Weights of a small mixture-of-experts language model, trained from scratch on English Wikipedia.
Size: vocabulary 5333, 15.3M parameters.
Below are experts of layer 3 (counted from 0) of a mixture-of-experts language model. Rows are named up (a neuron's input weights, with its number) and show model dimensions 0-159. Each number is 50 + 12 x the weight over its row's rms, rounded and kept within 0 to 99.
Before each expert's rows: a language model's description of what the expert responds to. This comes from a sample of Wikipedia text that the model never trained on.

# expert 2
Description: Periods and word endings
up12:32 37 50 40 64 48 51 46 46 36 67 33 42 36 54 50 57 38 56 52 38 38 58 39 41 51 29 33 79 58 43 61 40 49 55 49 66 45 67 65 55 55 60 56 74 52 50 42 50 58 37 56 59 29 54 64 61 44 40 77 45 44 56 40 47 60 59 42 42 46 36 51 37 33 50 64 51 42 54 18 57 57 55 49 40 73 32 67 38 42 58 35 51 35 51 49 53 57 44 49 42 52 71 39 29 61 81 55 67 51 78 39 60 45 43 47 57 34 54 47 57 49 32 55 52 64 37 44 38 69 57 44 65 65 52 33 40 50 75 54 41 56 51 69 59 72 28 58 59 50 45 70 59 33 37 60 57 67 31 50
up13:52 53 61 34 44 43 42 36 57 47 42 45 70 44 64 35 69 47 35 66 57 60 66 38 48 23 56 41 37 60 62 62 61 53 66 58 50 41 46 66 31 46 32 56 68 58 39 45 49 44 29 62 37 40 71 30 36 38 46 58 41 40 36 51 64 44 42 54 33 50 58 38 62 69 56 63 71 48 48 51 51 35 49 47 37 31 34 40 59 41 59 46 38 33 52 49 41 50 67 42 53 54 69 33 52 62 44 53 51 34 66 40 40 39 68 49 61 51 41 55 22 49 58 80 53 51 51 43 55 58 64 62 70 48 66 46 48 45 29 42 29 49 40 49 41 75 58 27 59 49 61 43 49 35 56 52 79 33 36 64

# expert 27
Description: Table separators and punctuation
up0:70 35 45 45 66 49 60 36 60 29 58 31 75 55 41 42 69 56 40 49 56 63 42 49 69 61 50 62 50 47 52 58 75 36 45 62 61 29 59 55 54 62 42 69 37 60 49 44 45 61 60 69 60 65 38 36 63 40 48 60 31 56 62 44 47 66 39 38 39 47 50 57 43 62 44 56 62 37 51 54 55 37 46 68 63 63 57 37 51 42 61 60 38 48 56 39 75 51 37 33 53 37 37 29 42 41 46 46 39 54 31 42 71 51 65 65 60 36 73 26 54 64 42 52 26 37 42 63 59 65 45 69 58 60 36 64 34 55 68 46 33 49 49 59 61 45 56 72 68 55 38 61 69 49 27 56 52 50 35 44
up1:49 49 70 51 67 55 50 70 63 33 48 45 65 58 54 56 51 57 50 47 33 34 35 44 69 27 62 55 64 36 68 64 48 56 63 37 49 33 64 25 62 56 59 60 49 47 56 29 32 42 65 52 53 75 38 62 54 64 49 65 54 34 38 56 44 37 36 77 51 42 49 41 42 44 60 72 46 58 36 60 38 66 64 46 61 42 35 37 43 66 40 75 33 66 31 62 51 60 59 48 56 39 51 60 47 58 49 50 46 61 55 64 41 43 49 47 62 32 35 39 67 38 46 59 33 59 59 54 36 51 51 59 62 27 29 58 58 51 56 38 45 42 65 41 66 76 54 53 33 51 64 46 28 31 59 39 47 38 67 61

# expert 29
Description: Month names
up0:57 58 51 65 71 50 57 34 51 69 44 59 67 43 51 68 39 33 33 65 54 49 45 27 50 63 71 57 33 66 53 60 51 53 70 70 43 40 55 55 47 60 57 36 50 61 50 57 31 30 41 64 46 50 45 39 70 67 58 60 57 61 42 68 71 38 38 46 42 39 34 31 37 43 55 52 55 64 26 52 33 45 67 78 34 66 61 39 37 40 53 51 38 62 28 28 71 38 56 50 48 53 32 48 55 41 42 54 45 49 51 33 50 55 47 38 55 54 65 57 53 48 40 44 59 67 54 31 37 34 49 51 71 61 40 59 64 32 54 42 51 29 52 46 41 59 37 58 34 60 35 41 74 31 60 47 52 59 61 34
up1:39 36 41 32 41 47 30 44 32 48 67 41 64 65 47 55 66 47 72 34 74 62 39 48 58 45 64 33 42 49 52 34 59 41 75 40 34 60 39 50 60 51 52 55 62 27 47 35 47 37 41 51 43 32 34 54 58 46 35 34 50 78 43 61 48 71 72 32 69 52 27 50 47 49 49 54 64 52 52 64 64 43 48 45 32 45 38 48 55 59 66 42 30 48 60 46 66 59 47 70 57 53 62 36 54 66 49 30 50 61 77 41 49 46 56 52 34 45 44 45 43 34 59 45 62 49 66 36 26 35 40 63 62 48 65 56 38 69 30 52 55 61 58 50 39 46 55 55 63 43 56 32 48 23 54 65 46 49 34 63

# expert 18
Description: Capitalized name starts
up1:41 64 38 55 55 32 60 62 59 57 55 49 62 72 55 39 48 30 71 49 59 35 66 61 55 32 57 38 46 31 41 35 35 31 24 51 63 63 57 65 58 34 56 55 42 52 50 64 56 66 58 43 67 49 42 42 65 47 56 51 68 48 64 38 44 47 43 33 56 63 49 59 43 67 35 35 71 75 55 51 47 65 27 56 51 46 52 57 65 47 60 57 39 53 73 48 58 43 71 44 40 66 49 48 43 56 59 61 61 56 77 38 54 38 47 36 43 39 49 69 46 48 50 55 30 62 63 61 63 24 38 62 71 54 70 37 30 55 77 39 54 72 59 46 42 50 47 46 42 56 69 32 54 67 56 57 49 37 40 52
up2:60 52 59 51 62 65 28 45 39 41 51 62 35 29 72 34 55 51 59 50 50 70 61 55 70 42 49 52 46 55 40 23 58 65 27 43 30 60 58 58 39 42 42 35 63 41 47 35 62 37 63 59 58 33 44 40 45 26 46 49 44 61 38 64 49 26 40 66 46 49 49 50 59 50 66 52 37 43 48 46 67 68 33 62 65 56 33 52 55 66 59 73 55 47 70 57 64 65 36 58 61 56 40 57 31 47 44 25 39 75 48 64 39 37 58 58 63 48 54 39 62 64 35 65 52 66 33 43 51 45 40 52 55 64 55 38 56 64 49 36 57 51 38 57 59 60 37 37 62 49 38 52 40 67 44 71 31 70 48 33

# expert 41
Description: Name-ending pieces
up2:49 65 59 60 68 61 53 40 48 46 45 46 62 59 51 33 41 58 59 33 29 49 32 31 37 33 53 62 71 48 65 42 38 44 47 37 45 56 59 38 45 79 68 34 45 46 47 56 46 33 56 70 47 44 46 56 44 42 67 64 45 36 64 62 55 47 47 48 60 49 37 51 47 35 55 52 44 32 43 57 60 50 44 49 33 60 44 48 65 64 43 59 64 43 65 55 57 67 64 60 66 33 34 41 34 42 75 55 41 49 51 56 61 47 78 44 56 37 38 57 64 50 30 24 56 56 48 58 46 33 48 63 41 70 40 70 34 42 59 36 33 23 52 64 42 27 26 31 51 58 38 44 60 35 50 43 46 31 28 61
up3:53 79 46 66 56 53 43 35 50 61 71 41 66 59 48 50 50 36 50 47 52 60 81 50 69 24 46 33 37 56 51 47 54 70 38 42 52 39 26 52 50 40 41 47 61 83 41 56 57 64 66 54 45 50 65 36 55 45 30 25 39 31 45 34 38 57 35 52 53 56 42 41 57 46 41 46 40 32 45 58 48 38 41 65 62 69 54 49 51 51 44 68 40 43 49 75 62 38 47 55 32 38 39 39 46 53 62 61 38 43 56 44 49 67 62 56 35 72 66 44 59 41 68 57 65 45 59 43 51 19 59 37 74 72 51 57 53 50 48 41 42 35 57 30 46 61 36 36 51 64 61 41 41 48 54 40 62 47 57 72

# expert 42
Description: Articles and possessives
up1:33 39 70 51 38 66 62 44 45 47 58 38 57 48 34 48 40 46 62 63 55 53 63 57 56 48 69 56 64 36 48 56 52 32 60 64 60 41 73 45 44 50 60 53 58 36 70 67 63 34 48 64 31 56 63 59 36 41 60 28 46 56 66 41 55 54 32 35 57 44 58 64 65 54 49 31 50 43 82 42 67 50 47 49 37 62 35 64 50 53 61 31 61 53 44 37 34 59 61 73 63 44 40 57 48 36 50 36 64 46 46 63 67 61 61 56 62 65 46 62 54 60 40 35 57 52 33 44 46 43 36 53 52 30 70 38 35 43 72 15 45 68 52 44 64 31 64 43 45 50 46 37 46 42 65 64 36 68 39 66
up2:63 61 29 63 49 36 69 39 44 36 42 33 50 60 52 65 41 33 47 55 67 42 57 39 33 54 48 39 56 40 33 57 40 36 55 61 42 40 47 46 49 40 46 42 38 60 37 53 65 41 48 33 50 75 54 46 59 63 64 50 57 71 53 35 57 56 52 36 62 51 48 55 46 52 61 43 56 62 27 54 48 45 76 30 59 36 42 49 42 21 46 30 47 65 41 39 66 64 59 35 44 60 40 50 60 48 36 61 52 42 33 54 66 38 65 42 57 37 59 64 66 49 45 65 50 33 49 55 35 29 41 71 31 45 38 58 59 58 36 32 39 63 66 74 44 31 40 31 55 41 63 37 30 34 42 29 76 52 53 50

# expert 10
Description: Punctuation before values
up1:32 47 60 38 55 40 35 53 55 70 66 30 60 47 32 53 54 45 37 59 62 58 51 63 46 53 57 34 47 51 40 43 57 44 56 63 55 65 67 33 55 58 81 53 62 57 64 60 39 38 63 54 48 50 54 48 42 49 69 66 56 52 70 58 28 37 54 50 56 38 52 48 80 35 47 54 78 64 61 32 53 65 40 43 44 58 41 66 64 29 51 30 56 65 39 34 48 43 52 45 46 34 42 64 60 48 59 14 66 41 65 55 58 68 77 55 46 47 57 50 38 45 57 44 43 35 43 34 49 50 39 70 42 51 63 41 34 36 35 56 43 52 57 30 29 60 49 41 52 48 39 60 63 65 51 67 57 63 65 32
up2:73 33 55 54 30 38 78 72 76 64 44 34 40 52 51 41 37 54 34 62 38 36 60 57 56 19 50 54 50 34 59 44 62 68 50 54 59 55 67 43 60 41 54 51 52 42 53 51 45 49 65 63 65 36 46 75 33 69 46 49 50 55 63 41 26 53 44 32 40 38 51 42 66 49 34 39 25 58 65 51 54 67 50 66 50 50 44 49 52 33 45 46 64 55 45 59 49 69 37 64 49 37 43 60 64 56 54 39 54 56 30 49 49 57 34 51 60 59 38 53 49 39 53 71 48 50 60 42 84 57 68 49 43 46 51 65 48 38 69 49 60 74 58 37 75 45 60 44 53 48 34 40 48 59 54 64 61 56 76 57

# expert 13
Description: Leading date digits
up1:42 51 38 32 48 43 23 32 67 58 57 72 41 61 44 33 30 56 37 64 22 44 48 41 31 48 50 60 33 59 32 55 57 48 59 49 59 23 39 60 49 47 37 54 38 44 26 50 48 70 56 31 56 46 53 57 44 47 54 54 54 36 39 54 46 63 59 66 60 57 42 51 57 63 60 34 52 64 41 56 58 50 38 44 40 49 34 43 72 55 67 42 56 43 38 43 59 52 42 30 59 65 43 35 31 34 52 69 62 56 60 67 52 69 37 65 48 59 49 48 47 37 48 40 53 66 57 32 46 42 41 48 59 41 61 37 33 55 35 64 46 45 36 57 37 77 29 59 35 43 50 59 57 32 64 63 64 35 30 24
up2:52 49 63 35 49 63 54 30 35 58 56 52 52 46 62 66 70 58 44 72 38 36 48 52 65 70 56 48 28 53 51 44 37 53 46 56 67 52 39 38 62 66 37 49 54 34 38 35 59 40 52 59 65 40 67 67 35 39 82 59 43 58 46 71 21 38 44 43 63 47 63 52 66 37 55 46 35 49 43 37 48 46 41 61 58 35 53 45 55 35 62 64 63 61 44 31 45 52 32 62 60 66 50 42 36 76 54 52 41 40 67 52 64 28 47 58 57 66 28 47 55 58 54 39 44 32 27 21 54 66 49 48 56 38 62 59 44 64 46 42 47 61 68 37 47 59 43 38 53 40 53 50 62 53 65 50 40 67 38 26

# expert 45
Description: Capital initial letters
up1:39 35 55 59 65 66 67 51 72 32 40 38 38 71 38 62 56 52 66 40 64 45 61 58 67 42 34 36 41 44 51 56 76 56 39 51 35 59 36 51 41 68 31 65 43 46 55 56 43 60 68 65 38 60 49 66 58 32 49 56 59 81 62 67 36 41 50 32 54 47 64 70 35 39 44 48 31 34 45 57 45 40 72 66 68 47 40 57 36 45 39 51 39 74 36 71 54 58 59 57 49 34 55 53 50 54 40 59 42 55 39 30 39 40 46 41 63 67 61 56 49 27 59 69 40 47 34 75 50 67 48 45 44 43 53 40 48 39 62 43 44 46 33 47 60 46 56 69 61 30 41 43 41 39 46 29 49 48 41 54
up2:58 59 35 42 62 59 44 30 47 63 43 39 43 66 59 54 53 52 45 39 63 55 26 46 30 64 53 42 43 64 40 62 50 56 65 53 22 34 50 50 50 51 46 69 60 56 49 44 66 62 49 38 32 69 28 74 58 64 70 47 54 29 47 58 26 54 78 59 42 40 36 59 46 33 48 44 54 50 58 49 51 50 38 56 67 43 20 42 53 31 57 51 62 67 61 55 48 62 66 51 36 61 66 46 52 48 73 22 54 64 67 47 61 62 67 31 45 40 64 59 44 76 58 65 48 49 40 54 41 50 44 39 57 41 43 48 55 51 57 32 60 65 60 52 67 39 43 34 54 60 52 53 48 30 59 24 50 69 39 57

# expert 11
Description: Hyphens and line starts
up0:46 63 52 50 39 50 44 51 36 61 33 39 63 45 46 82 50 43 52 55 60 50 72 57 35 37 44 37 48 40 44 54 76 52 37 61 65 48 47 28 39 65 81 59 49 58 56 54 39 61 52 63 27 51 43 59 27 49 60 68 52 49 48 61 32 52 45 41 57 41 38 38 39 55 56 54 48 40 41 45 64 53 55 53 42 41 55 54 46 52 36 52 51 26 46 65 63 57 65 57 39 41 36 70 56 35 32 25 74 62 33 47 38 43 67 73 61 46 42 42 50 61 51 40 49 36 61 64 42 67 59 68 65 49 53 49 53 46 36 53 57 49 71 60 59 48 36 51 70 57 40 65 59 62 37 40 74 25 65 24
up1:70 74 60 37 56 61 58 31 46 47 57 39 70 46 48 32 35 31 39 51 49 49 48 31 62 31 37 22 42 61 41 50 43 46 58 56 36 64 55 57 53 52 53 37 59 49 45 37 53 63 48 69 34 61 47 50 42 41 44 40 52 33 45 48 42 65 43 33 61 51 52 73 56 32 69 47 65 57 64 50 48 63 23 43 46 44 61 58 41 66 32 40 44 41 56 56 51 47 44 54 66 54 25 32 66 61 73 30 47 51 51 48 52 42 39 34 60 50 57 73 31 36 53 40 68 70 62 59 50 32 45 46 54 45 68 61 64 68 55 64 52 60 48 24 32 68 58 51 63 49 58 66 70 45 67 51 51 33 37 40

# expert 6
Description: Word-start fragments
up1:35 54 48 69 46 43 56 43 64 63 51 35 69 45 62 52 45 54 62 69 64 38 56 45 55 42 42 53 35 41 35 61 44 52 38 62 47 29 74 61 31 55 47 52 54 43 55 56 57 41 36 45 34 39 70 50 57 36 65 40 37 47 23 61 49 40 35 39 52 64 77 57 64 63 51 67 46 62 68 29 51 36 54 62 54 33 39 45 65 50 44 55 50 40 53 73 61 44 44 48 54 50 52 42 63 52 43 33 58 28 52 45 28 57 46 37 74 39 44 60 35 38 65 59 54 56 68 64 65 72 50 43 62 37 67 26 34 55 71 71 74 42 37 31 21 58 46 58 57 52 57 60 56 44 52 39 58 61 54 49
up2:59 34 36 36 49 52 64 49 43 49 56 33 42 59 48 71 57 53 53 64 41 41 43 40 65 27 38 38 48 43 55 64 62 64 50 43 36 71 55 55 30 68 28 63 32 38 53 61 42 71 75 47 47 32 42 34 78 57 59 45 41 34 36 67 51 65 40 51 55 39 69 63 46 39 47 61 44 38 40 57 42 48 49 78 33 52 66 49 57 64 46 30 27 55 52 69 48 69 48 54 51 50 71 54 62 49 23 38 57 76 50 34 32 48 34 44 68 58 48 64 44 48 62 55 56 49 48 47 68 27 41 49 41 33 54 47 54 44 53 49 54 37 53 34 68 21 44 38 54 52 43 39 58 53 41 62 45 47 40 56

# expert 47
Description: Prepositions
up1:41 37 57 53 44 58 53 64 55 63 59 67 55 54 39 43 27 50 56 61 36 70 48 61 51 51 38 32 37 50 42 66 37 49 46 59 33 59 52 87 44 47 52 28 71 53 50 47 48 67 49 55 52 56 60 70 33 51 63 70 42 40 51 64 61 50 68 34 64 58 54 45 61 69 74 43 55 52 41 45 52 65 42 42 72 65 46 34 56 56 49 45 46 75 55 60 48 40 56 29 45 47 66 37 53 56 46 52 64 63 65 26 52 53 43 84 25 44 45 59 40 43 46 52 53 36 41 58 67 62 35 58 69 64 42 62 51 34 58 64 20 44 52 35 27 54 40 47 56 48 52 30 60 55 38 68 46 40 44 45
up2:34 49 59 64 58 52 33 62 47 73 56 41 57 59 41 55 45 55 33 50 27 47 59 41 69 38 43 56 62 47 57 50 41 56 51 45 59 70 33 50 47 58 63 27 31 67 52 48 56 50 34 34 54 57 60 57 47 35 58 32 59 54 48 28 55 45 53 63 53 56 64 45 66 74 45 59 61 49 49 45 59 59 48 60 39 33 54 67 71 45 75 66 45 28 47 24 58 46 23 41 62 30 60 35 57 50 55 37 26 62 52 63 56 59 51 23 46 34 51 69 65 61 63 58 63 54 57 48 50 40 54 60 58 60 44 43 34 60 58 52 61 37 45 39 54 80 55 61 67 49 24 42 48 41 45 65 62 36 37 66

# expert 36
Description: Name-internal syllables
up1:66 46 38 57 34 52 58 38 37 69 58 38 66 56 77 50 37 45 54 52 36 74 39 46 36 45 42 51 59 58 62 45 41 54 41 30 45 46 54 43 33 51 52 44 40 56 64 57 43 48 69 62 50 47 45 43 44 65 39 34 66 51 39 39 37 65 50 54 69 44 46 22 57 42 57 57 41 47 32 50 55 38 43 71 54 58 45 46 59 41 85 57 60 24 49 37 41 26 41 48 37 54 62 67 55 46 46 67 32 29 65 53 27 50 37 60 34 55 32 38 27 36 59 53 40 48 51 64 70 41 51 59 48 59 65 62 57 46 29 61 53 35 43 64 45 25 42 50 42 35 61 39 78 40 58 55 47 34 43 37
up2:71 42 43 58 57 66 59 49 45 49 37 25 63 53 38 35 43 47 39 56 34 53 66 56 66 52 43 54 66 67 59 59 81 72 54 42 62 54 32 55 48 54 38 40 54 68 63 55 57 69 45 49 55 51 58 48 63 30 62 55 61 53 56 47 68 69 41 66 55 58 61 39 48 50 57 57 33 71 20 37 33 54 58 46 36 50 38 42 51 53 69 42 56 36 74 48 75 49 44 38 35 32 55 55 34 48 37 47 47 41 53 49 66 29 60 54 65 60 46 62 40 38 43 30 60 59 65 47 59 47 67 73 43 59 55 55 49 40 46 33 33 33 59 47 58 53 42 35 57 34 64 72 40 38 32 45 60 51 31 70

# expert 39
Description: Coordinates and name pieces
up0:66 70 26 66 33 54 33 55 68 46 62 32 36 65 40 75 47 60 62 39 52 48 34 43 51 43 56 51 54 42 39 71 44 72 62 53 51 67 30 49 61 29 55 58 54 62 25 65 43 49 46 64 29 49 60 67 53 50 68 25 48 41 35 56 39 51 41 49 53 55 32 43 43 38 64 45 29 56 30 64 43 62 69 58 43 68 27 38 39 53 47 61 44 38 27 62 62 66 59 58 50 61 58 44 43 62 53 55 44 66 69 53 39 31 40 61 67 47 57 51 44 57 45 62 60 43 56 39 64 43 49 44 33 29 45 56 59 61 67 56 47 47 55 59 33 40 67 38 40 60 66 44 57 45 42 52 54 70 64 38
up1:48 61 39 45 42 77 51 50 34 52 51 35 63 56 59 33 42 56 37 31 43 36 48 49 50 54 55 49 65 56 50 40 53 24 18 37 48 44 69 54 50 26 41 65 73 30 49 50 57 44 53 59 24 49 51 49 54 51 39 52 54 36 68 49 37 35 56 43 27 45 44 34 60 37 42 41 37 32 41 64 49 50 70 59 47 32 46 56 64 59 52 76 33 61 42 46 48 63 51 78 41 51 50 27 39 36 54 39 51 52 38 62 48 40 55 48 65 50 57 47 49 35 44 39 45 61 62 47 48 64 47 69 50 48 29 78 31 33 66 55 48 62 70 63 60 61 32 38 49 73 47 37 39 27 51 58 54 53 55 41